From a checkpoint of a small mixture-of-experts model trained on Wikipedia: 8 picks a token.
Below are experts of layer 2 (counted from 0) of a mixture-of-experts language model. Rows are named gate (a neuron's input weights, with its number), up (a neuron's input weights, with its number) and show model dimensions 0-223. Each number is 200 + 20 x the weight over its row's rms, rounded and kept within 0 to 999.
Before each expert's rows: a language model's description of what the expert responds to; "comes after" lists some tokens at least twice as common just before its tokens as in all text. This comes from a sample of Wikipedia text that the model never trained on. Tokens count by the router's weight.

# expert 26
Description: Biography topic nouns. Common nouns in biographies and arts texts like university, film, album, career, children, years, plus digits 9 and 8 in years.
comes after: "1", " the", "9", "–", " a", " was"
gate1,188,213,199,191,196,247,181,205,198,174,198,179,195,144,200,196,181,187,170,224,224,200,176,195,193,240,209,207,183,207,207,202,224,189,211,212,217,165,205,205,162,189,189,189,218,194,227,225,208,207,149,204,234,173,204,206,153,225,174,201,217,240,191,209,210,253,176,192,205,191,221,210,203,184,191,198,233,188,206,175,194,231,185,227,215,198,203,208,203,176,213,194,197,196,178,216,198,176,225,175,176,225,192,212,188,211,187,161,140,210,248,189,227,171,226,184,216,190,190,188,193,184,160,198,225,215,222,228,218,205,211,213,189,188,171,197,192,208,215,209,183,188,225,202,186,213,212,154,174,155,216,207,177,210,169,185,210,203,186,183,217,179,187,213,228,182,191,198,179,213,221,176,201,181,232,199,172,229,181,222,225,193,221,190,178,196,198,192,214,214,179,196,194,200,215,216,199,191,218,185,235,218,211,171,186,198,173,211,162,198,219,181,195,195,218,200,207,197,186,190,196,171,166,226
up1,196,181,182,193,202,159,222,203,204,211,226,253,222,201,192,193,232,190,208,210,188,193,193,217,202,170,200,179,248,190,192,166,198,198,204,165,152,212,182,230,186,205,189,194,186,176,211,204,221,211,213,188,184,228,199,162,214,189,202,209,195,190,187,177,197,178,180,206,152,177,186,225,184,259,212,188,165,206,218,238,198,201,228,175,211,199,199,229,227,220,217,237,184,221,212,198,201,210,205,214,225,235,202,219,178,205,178,237,179,236,197,235,189,224,226,235,159,228,178,225,207,195,225,180,191,209,218,195,206,224,182,217,245,197,229,220,205,220,213,196,217,224,184,189,196,190,200,200,165,184,208,200,209,204,211,188,221,211,194,203,212,214,188,187,190,183,210,170,233,230,191,211,216,170,242,197,214,205,203,180,183,173,173,196,209,221,193,199,225,169,209,215,211,184,233,208,221,187,188,219,174,205,182,177,197,216,216,178,200,227,174,199,178,206,208,223,173,186,228,216,206,209,214,174

# expert 40
Description: Leading digits, th pieces. First digits of years and scores in tables and lists (1 in 1969, 2 in 21), plus word-internal th and name starts like Ja.
comes after: " ", "0", "–", " (", "2", "9"
gate1,166,167,204,214,193,206,194,158,208,204,184,207,198,177,179,209,217,213,182,207,200,183,202,258,207,212,227,186,251,171,190,182,205,189,225,210,188,194,218,210,159,210,196,204,226,206,212,195,191,182,202,213,198,177,181,190,192,202,182,212,189,204,193,218,179,225,196,198,168,206,208,204,241,197,179,201,209,211,191,222,208,204,197,193,222,219,203,214,178,212,175,206,196,201,191,217,188,195,219,164,211,166,189,206,214,210,197,155,212,199,216,234,179,181,207,226,238,214,208,191,213,228,195,198,202,205,168,202,189,195,234,173,168,185,191,190,217,184,224,202,213,217,223,193,212,220,237,169,163,163,208,178,185,222,173,158,205,201,210,199,212,197,177,209,204,223,213,171,214,213,201,211,213,207,206,192,218,206,187,199,229,212,210,160,186,237,210,195,243,190,173,188,211,162,186,192,205,238,212,214,253,187,186,165,154,210,243,219,201,206,197,219,209,130,203,169,198,219,196,173,204,205,218,177
up1,214,187,167,186,179,216,200,264,177,199,182,188,195,186,221,198,197,200,191,203,215,201,216,173,186,229,164,232,180,217,198,195,210,196,176,165,227,183,163,188,219,199,177,203,184,204,175,178,213,198,159,184,198,248,206,202,206,180,192,168,190,226,190,203,234,227,222,209,238,226,194,208,174,192,227,240,193,182,222,169,201,209,213,196,190,198,224,200,221,203,194,204,226,184,195,194,193,211,191,185,211,195,213,227,225,193,196,209,198,220,185,193,208,210,211,171,205,188,191,203,210,181,212,218,234,162,251,204,242,171,239,211,221,201,174,211,178,229,167,203,214,190,211,199,183,205,192,202,209,197,212,210,187,203,201,232,189,217,186,246,181,225,197,200,200,173,187,222,174,201,199,183,211,215,202,172,189,212,222,200,196,161,205,219,162,189,190,192,146,176,231,195,187,215,215,189,202,188,193,192,156,216,186,210,245,174,202,189,204,228,160,152,201,211,183,211,214,194,181,234,206,211,212,223

# expert 45
Description: Capital initials of names. Capital first letters beginning proper names after the/in/by, e.g. B in Bulgaria, Baghdad, Béla, plus spaces and middle initials.
comes after: " the", "-", " in", " (", " \"", ":"
gate2,223,173,196,183,228,199,182,233,227,195,218,242,188,219,214,195,201,224,211,220,178,222,194,190,213,200,158,226,193,164,208,192,149,194,191,198,203,202,175,181,204,225,204,192,192,239,163,236,206,194,201,208,190,194,178,189,224,186,207,185,200,179,186,192,174,193,193,233,201,193,186,243,183,213,184,236,180,214,198,237,235,181,184,231,203,238,240,196,150,199,211,180,195,236,174,169,163,179,169,225,207,214,164,186,201,199,151,197,201,209,196,190,226,192,190,202,224,158,221,201,205,182,196,204,192,205,197,242,200,203,166,211,226,171,192,207,225,181,196,171,210,213,185,214,208,229,183,186,189,199,204,216,197,217,195,177,192,197,204,211,214,208,172,218,189,198,212,198,233,202,200,181,189,201,203,177,197,215,201,216,211,195,163,222,188,193,190,164,171,189,174,166,169,207,207,172,204,232,191,192,210,182,244,233,208,185,171,207,213,186,188,203,212,212,188,210,194,192,216,200,160,164,219,206
up2,229,216,221,237,170,189,202,219,201,208,226,196,241,177,233,196,221,183,213,160,202,232,192,181,194,186,229,176,200,197,184,202,205,209,172,228,193,196,217,201,193,206,188,154,230,204,181,204,179,193,182,210,204,213,226,236,202,195,171,197,206,178,172,163,198,206,212,208,195,220,187,203,209,172,214,190,187,197,200,219,166,204,198,196,202,219,194,209,218,178,207,181,173,198,190,237,191,204,225,187,191,232,215,217,219,164,200,213,200,183,220,181,144,191,205,209,192,206,212,196,201,227,192,197,192,181,176,179,223,175,168,211,196,187,226,189,173,189,154,202,209,161,187,187,172,215,237,202,188,242,201,221,192,212,204,233,201,208,209,245,210,200,227,187,239,172,224,192,229,219,232,219,227,194,238,233,176,174,195,196,206,199,188,209,196,179,197,212,196,215,201,206,145,260,201,208,162,173,201,206,196,206,226,177,197,174,217,213,220,178,208,219,207,178,187,223,204,211,197,224,187,225,200,189

# expert 6
Description: Digits in numbers. Single digits inside years, dates, coordinates and statistics, especially the third or fourth digit of years like 1971, 1954, 1990.
comes after: "1", "0", "9", "2", "8", "7"
gate1,231,212,203,230,202,193,208,228,231,198,193,192,215,228,204,188,223,209,196,187,197,181,169,172,183,251,211,182,213,209,200,219,168,214,150,202,220,190,236,229,197,201,210,222,216,197,177,213,159,159,188,174,191,183,191,182,177,181,237,205,191,181,207,219,228,200,197,195,196,218,226,201,239,169,231,209,213,179,227,227,204,229,181,166,176,211,197,207,209,209,252,195,196,201,192,194,202,170,201,196,195,176,188,197,206,203,198,197,216,223,188,186,193,249,176,202,192,220,179,222,237,202,198,186,190,228,208,187,228,197,227,218,213,216,186,220,223,213,225,187,206,199,198,187,176,217,174,174,196,192,197,194,182,193,204,210,185,235,170,195,238,161,202,169,199,190,214,190,206,166,213,209,192,203,189,219,205,234,203,200,208,166,211,232,198,226,203,257,217,214,237,174,200,200,200,155,193,199,199,208,202,199,169,183,203,173,226,220,204,205,211,219,159,178,217,200,204,203,235,224,195,197,162,224
up1,232,203,230,184,209,197,179,199,202,188,199,195,190,219,198,199,211,211,175,171,179,200,209,206,209,222,201,196,188,183,228,223,184,188,182,167,210,193,205,220,218,210,208,199,225,214,203,200,174,190,172,231,185,221,202,169,181,211,238,201,182,174,187,222,200,189,212,173,193,199,195,204,210,169,249,196,184,194,211,229,205,222,176,231,192,219,196,189,219,190,229,192,179,231,210,226,168,180,165,180,188,206,178,184,200,216,183,146,240,192,232,196,199,216,220,217,197,203,225,218,217,204,204,204,181,205,255,195,213,190,211,252,207,254,227,239,190,206,188,193,187,214,210,176,175,229,159,183,206,178,174,200,213,227,201,181,215,212,195,204,236,210,174,169,200,201,205,231,182,209,184,210,177,190,223,168,171,225,213,209,236,186,188,209,222,213,214,226,187,191,206,157,200,179,190,191,202,213,242,223,204,209,185,143,219,221,220,219,197,202,202,215,212,182,250,190,220,215,203,190,201,205,207,208

# expert 55
Description: Ordinals, dates, digits. Ordinal words and suffixes such as First, third, -th, -st, month names and digits in dates, years and coordinates.
comes after: "0", "2", " the", "9", " on", " at"
gate0,194,180,181,205,190,197,184,163,196,168,167,190,220,182,181,201,193,234,158,189,222,191,234,205,228,178,215,202,216,207,194,181,239,200,207,191,240,162,212,196,183,183,200,203,224,182,180,226,201,180,177,200,184,201,186,240,183,196,206,172,220,154,230,221,212,227,199,180,247,190,209,193,186,212,190,172,190,201,200,176,202,239,204,204,162,209,174,203,214,193,199,182,209,206,204,188,212,187,218,197,232,203,200,201,218,204,173,179,226,190,230,194,221,208,170,204,171,168,196,205,199,193,212,210,198,184,213,231,241,162,248,196,214,194,201,237,225,230,179,208,192,213,188,203,193,201,234,175,227,179,192,212,219,216,174,171,200,221,209,175,191,217,186,228,217,201,183,213,188,196,183,203,221,227,208,205,169,199,213,213,192,156,186,227,189,195,178,209,189,190,214,214,218,183,186,212,165,224,205,200,229,190,186,146,191,223,196,212,222,189,166,174,187,219,217,156,198,222,196,174,170,196,178,220
up0,183,189,204,192,213,176,243,222,192,186,213,232,217,183,207,162,167,188,222,223,186,199,182,214,206,205,187,175,194,171,229,211,202,197,233,175,162,232,199,211,182,200,184,221,188,195,195,200,217,201,202,186,191,181,227,163,229,208,177,234,193,236,219,198,167,169,204,205,165,204,204,182,209,154,209,207,173,193,182,224,208,153,205,186,211,195,189,212,217,189,190,240,205,195,191,227,207,190,206,197,185,186,192,209,202,228,182,231,162,188,205,202,149,252,193,204,224,218,204,179,197,196,205,207,148,190,166,187,201,210,156,204,190,177,221,236,202,220,197,207,202,210,194,205,185,206,177,202,217,214,202,202,196,240,242,218,223,192,167,189,215,170,220,209,182,227,212,197,225,208,222,234,182,176,224,186,205,193,192,205,199,228,182,203,194,205,231,187,185,182,179,209,222,215,191,186,235,164,197,176,169,200,204,225,223,170,221,212,206,214,254,191,203,207,192,221,203,197,196,227,191,183,212,215

# expert 21
Description: Institution and role nouns. Head nouns of institutions, places and roles after the/a/of, e.g. University, Party, administration, legislature, %, km, FC.
comes after: " the", " a", " and", " of", " The", " was"
gate1,199,179,183,213,187,214,181,210,196,197,210,182,219,224,193,209,178,206,167,205,223,188,209,206,198,166,209,203,186,218,190,187,221,197,210,190,204,176,211,188,147,204,175,198,233,224,202,207,213,209,148,227,226,192,222,221,211,209,186,206,200,166,158,223,206,205,188,215,170,210,187,215,159,173,197,183,214,212,230,177,191,219,224,223,233,192,190,187,216,170,209,203,185,196,185,178,216,173,210,194,187,190,195,190,193,195,163,188,238,191,214,217,200,199,231,181,163,214,207,160,233,250,224,193,180,209,198,204,202,168,179,188,202,176,204,179,235,220,206,189,193,182,162,206,181,190,239,199,192,182,195,238,181,185,197,184,215,189,239,206,203,169,205,219,219,189,211,264,194,202,213,157,234,192,205,206,210,185,213,180,196,182,195,168,171,202,218,182,174,181,190,159,182,198,208,249,203,223,206,206,219,208,185,200,225,189,226,176,163,180,211,197,178,213,218,184,181,218,214,180,212,202,215,216
up1,196,203,216,204,217,207,183,178,192,201,222,216,208,195,207,206,210,195,216,202,190,201,205,174,261,222,201,144,214,206,199,224,226,209,185,186,210,206,188,221,152,173,182,157,195,211,198,193,210,241,222,203,189,204,211,184,186,174,208,213,215,199,209,170,218,217,222,207,163,190,178,184,204,181,183,249,193,185,226,202,187,224,208,195,150,175,170,205,179,183,211,226,180,216,182,218,244,171,170,183,167,187,174,204,208,211,215,182,184,215,222,190,165,196,193,226,170,190,193,192,169,207,199,199,214,184,226,226,193,176,193,208,212,254,175,190,195,219,217,217,210,237,187,198,202,207,207,192,215,230,213,206,197,199,182,189,194,187,201,200,222,169,185,189,202,193,172,235,226,190,187,183,232,195,245,182,174,227,208,213,215,184,192,202,176,214,168,224,213,221,203,171,232,202,188,165,185,200,175,214,223,196,197,211,209,219,222,193,219,197,200,217,213,207,174,180,174,218,148,220,217,193,192,232

# expert 3
Description: Quotes, colons, year digits. Opening quotation marks, colons after infobox field names, closing brackets, and leading year digits, e.g. "one of…, Language:, 1951.
comes after: " ", " (", "–", " was", " Born", ")."
gate0,200,193,210,178,153,191,183,178,195,216,198,243,193,164,217,190,202,205,176,175,222,227,192,193,217,215,159,225,212,209,187,204,234,199,214,216,235,200,186,176,170,187,201,179,148,200,195,177,191,160,203,159,238,179,194,201,205,182,189,156,203,215,214,203,172,172,227,190,223,222,198,196,162,230,198,210,168,204,222,206,193,183,187,205,199,241,217,212,194,221,225,205,192,166,194,214,197,209,208,207,203,203,189,192,218,185,169,183,209,214,212,227,216,202,220,209,215,217,163,220,185,182,226,211,166,198,199,161,201,166,226,210,216,220,209,244,187,222,185,201,205,181,215,188,237,222,237,204,175,185,200,238,204,231,218,169,223,163,198,229,224,200,195,198,218,165,203,220,207,224,180,184,218,228,177,202,212,198,184,214,204,216,183,173,187,165,214,200,181,196,174,198,196,212,212,206,209,237,206,207,148,182,213,198,216,183,219,213,195,217,243,182,212,212,211,207,200,188,209,217,206,199,218,208
up0,233,236,207,182,222,195,191,202,176,176,186,169,181,237,178,224,195,200,221,231,156,202,164,204,208,173,253,194,207,212,200,187,168,201,189,219,190,189,216,195,224,197,200,205,209,202,231,207,204,229,194,223,174,201,216,183,179,187,202,224,208,200,210,185,230,237,161,205,219,175,193,208,205,165,202,186,200,209,199,197,200,200,213,191,178,185,209,206,216,163,212,205,239,229,186,211,197,220,223,203,195,179,203,189,182,210,206,210,201,202,210,183,196,182,196,194,201,186,223,182,188,203,152,191,236,230,186,226,196,241,178,180,155,172,197,189,207,188,213,169,202,211,188,223,154,165,191,209,197,210,212,163,202,171,188,216,193,230,220,167,161,175,197,204,166,252,225,161,206,212,209,220,209,209,210,181,210,179,210,180,191,197,194,176,208,223,200,207,207,221,230,205,171,209,198,179,170,182,180,205,226,216,160,216,211,240,179,183,181,229,177,233,194,204,175,206,173,214,214,195,208,196,192,194

# expert 27
Description: Spaces and word-initial consonants. Bare space tokens before numbers, and lowercase word-initial pieces starting split words, e.g. br in brother, sp in spun, contribut.
comes after: " |", "|", ",", " in", ":", " a"
gate0,190,180,192,208,189,232,226,229,195,195,188,216,201,187,189,218,195,213,179,174,202,213,207,174,241,154,212,157,219,192,209,195,168,222,153,188,208,208,193,197,203,204,190,206,169,202,206,182,191,174,216,164,223,210,207,211,185,216,177,153,196,195,223,179,208,182,216,203,167,201,192,224,210,218,206,167,207,181,188,209,185,229,192,175,208,192,209,222,198,215,197,201,225,172,213,183,228,170,200,241,211,215,190,217,181,183,157,207,182,188,189,191,206,173,206,206,214,205,175,216,177,182,154,199,174,199,214,198,199,183,181,207,197,182,195,201,202,186,175,215,215,216,201,199,182,174,195,179,215,225,192,209,245,182,206,229,189,173,205,190,226,177,203,232,212,199,220,188,217,195,178,192,188,227,195,180,226,205,164,205,220,242,155,196,157,201,184,193,175,200,158,198,214,205,160,186,232,229,211,209,222,191,199,178,183,230,197,169,211,202,260,177,215,194,219,186,211,214,170,181,228,187,159,197
up0,234,206,210,184,225,217,174,185,230,179,211,144,195,181,176,187,223,163,221,213,192,180,204,218,173,198,156,224,159,265,202,219,217,211,209,216,195,194,230,177,205,200,223,213,193,194,167,203,194,203,225,220,184,189,204,209,219,183,204,185,205,187,190,222,180,194,191,196,207,222,188,175,192,216,190,223,189,215,209,188,211,194,204,192,161,228,188,220,179,197,187,223,213,211,191,202,181,256,180,202,199,173,202,169,230,240,186,210,222,202,214,202,203,181,197,192,186,208,216,195,191,186,226,183,238,221,205,184,191,194,221,181,192,183,199,218,214,234,228,219,184,152,177,208,238,208,183,221,214,230,189,175,176,218,242,200,201,195,221,192,176,213,233,212,186,220,178,207,210,217,225,217,222,214,204,207,194,205,212,180,159,162,220,198,193,176,194,209,168,167,202,194,197,183,197,192,218,193,183,177,200,198,192,149,217,192,212,208,185,173,179,191,182,215,154,216,202,221,205,236,168,200,212,195

# expert 37
Description: Spaces and color words. Bare space tokens before numbers in tables and between words, plus color adjectives green, red, black, white and prefixes like un, con.
comes after: " |", "|", ",", ";", ":", " in"
gate2,177,189,220,155,194,214,210,229,196,233,185,207,182,238,171,225,186,222,248,179,221,214,186,218,220,156,198,206,229,225,206,211,248,249,180,221,198,191,193,209,221,191,221,219,231,186,224,218,195,213,193,198,234,213,202,208,207,211,195,197,184,197,232,209,187,197,189,188,174,209,222,177,201,193,194,191,225,218,230,172,190,194,224,177,187,178,240,201,234,179,200,215,191,231,201,196,209,180,197,197,166,185,219,188,174,202,229,201,205,198,203,216,229,248,206,210,162,232,186,190,212,199,238,205,199,195,205,228,205,199,188,185,242,221,196,201,181,191,201,187,227,167,223,203,176,215,200,202,220,190,183,174,188,194,201,254,221,220,161,182,205,178,194,207,186,198,188,218,200,197,194,186,208,214,224,204,239,164,164,198,188,238,195,248,180,175,198,195,208,180,195,181,217,233,234,201,211,188,196,188,182,214,227,204,204,208,206,204,205,205,211,172,200,209,207,241,191,228,225,225,203,201,204,224
up2,200,255,218,190,166,195,199,198,202,201,218,211,205,156,240,208,212,204,204,207,170,223,188,173,195,201,211,236,207,190,214,195,182,216,175,233,187,183,189,172,257,195,186,171,222,166,205,226,214,189,190,195,182,198,170,238,197,228,222,236,190,206,211,208,204,229,206,181,188,205,213,195,187,165,224,226,201,176,225,217,200,206,207,194,196,191,221,205,174,218,194,189,167,202,194,207,187,206,166,160,183,214,209,231,216,193,191,175,179,153,176,141,226,191,197,182,231,175,167,217,210,155,196,179,173,202,178,218,176,182,220,221,210,206,196,205,159,194,205,197,207,194,154,192,209,170,184,209,215,186,193,207,211,187,238,214,193,187,203,228,193,225,200,199,229,166,215,207,177,188,183,237,202,204,184,192,192,188,189,191,206,184,229,196,206,185,205,165,227,221,173,214,165,177,156,177,190,213,185,191,197,204,185,220,175,213,195,174,190,201,173,194,202,228,191,200,209,196,196,196,197,193,204,180

# expert 62
Description: Digits inside numbers. Non-leading digits within years, scores, times and counts, like 19-7-0, 2:0-6, plus teen and eleven.
comes after: "1", "2", "0", "9", "8", "3"
gate0,217,214,177,209,218,199,227,208,206,197,197,216,211,215,210,210,223,199,219,240,244,208,207,202,154,170,185,194,218,228,211,212,205,197,201,221,215,196,188,194,199,211,222,212,198,204,185,174,211,214,202,223,180,180,218,229,187,172,202,191,196,191,192,182,191,196,192,213,210,184,164,172,206,215,211,196,196,214,190,198,189,186,249,187,218,196,209,196,256,197,199,155,211,198,189,191,208,211,195,243,219,245,186,221,209,125,207,220,169,218,201,209,180,176,186,192,213,196,174,238,204,201,204,203,184,217,203,217,181,211,183,168,179,154,236,184,235,172,211,180,193,188,233,213,198,163,222,215,197,178,245,210,195,188,190,175,191,179,236,186,187,191,193,215,189,232,200,191,200,179,179,192,186,221,185,167,197,222,215,188,260,192,194,203,165,229,184,199,209,154,162,188,187,210,231,188,193,194,209,189,218,217,223,195,220,201,165,167,199,215,187,187,197,211,177,189,187,203,216,211,189,228,196,193
up0,187,194,219,206,211,215,171,193,197,196,187,160,226,195,169,177,187,192,188,174,174,170,203,185,248,218,204,191,177,187,180,171,180,208,198,183,178,181,199,190,201,177,186,192,190,189,225,244,184,215,204,183,220,215,173,199,197,199,207,198,193,224,176,210,203,209,200,215,201,193,227,226,217,169,194,200,191,188,196,206,211,199,167,218,190,219,203,201,170,194,197,231,205,195,222,193,200,195,208,196,201,164,223,177,206,276,205,210,227,170,211,174,202,232,202,187,169,225,227,168,210,199,201,204,222,185,187,182,205,200,207,222,216,261,169,195,179,221,179,212,225,197,192,210,196,233,195,166,213,230,166,170,200,185,204,219,208,247,162,202,222,179,213,184,194,176,201,221,193,233,223,198,197,194,194,223,223,194,201,210,138,196,178,191,237,194,206,198,200,241,215,192,198,210,167,178,202,188,188,207,167,200,177,209,174,222,248,249,206,187,223,198,202,197,215,196,185,198,199,193,234,188,195,193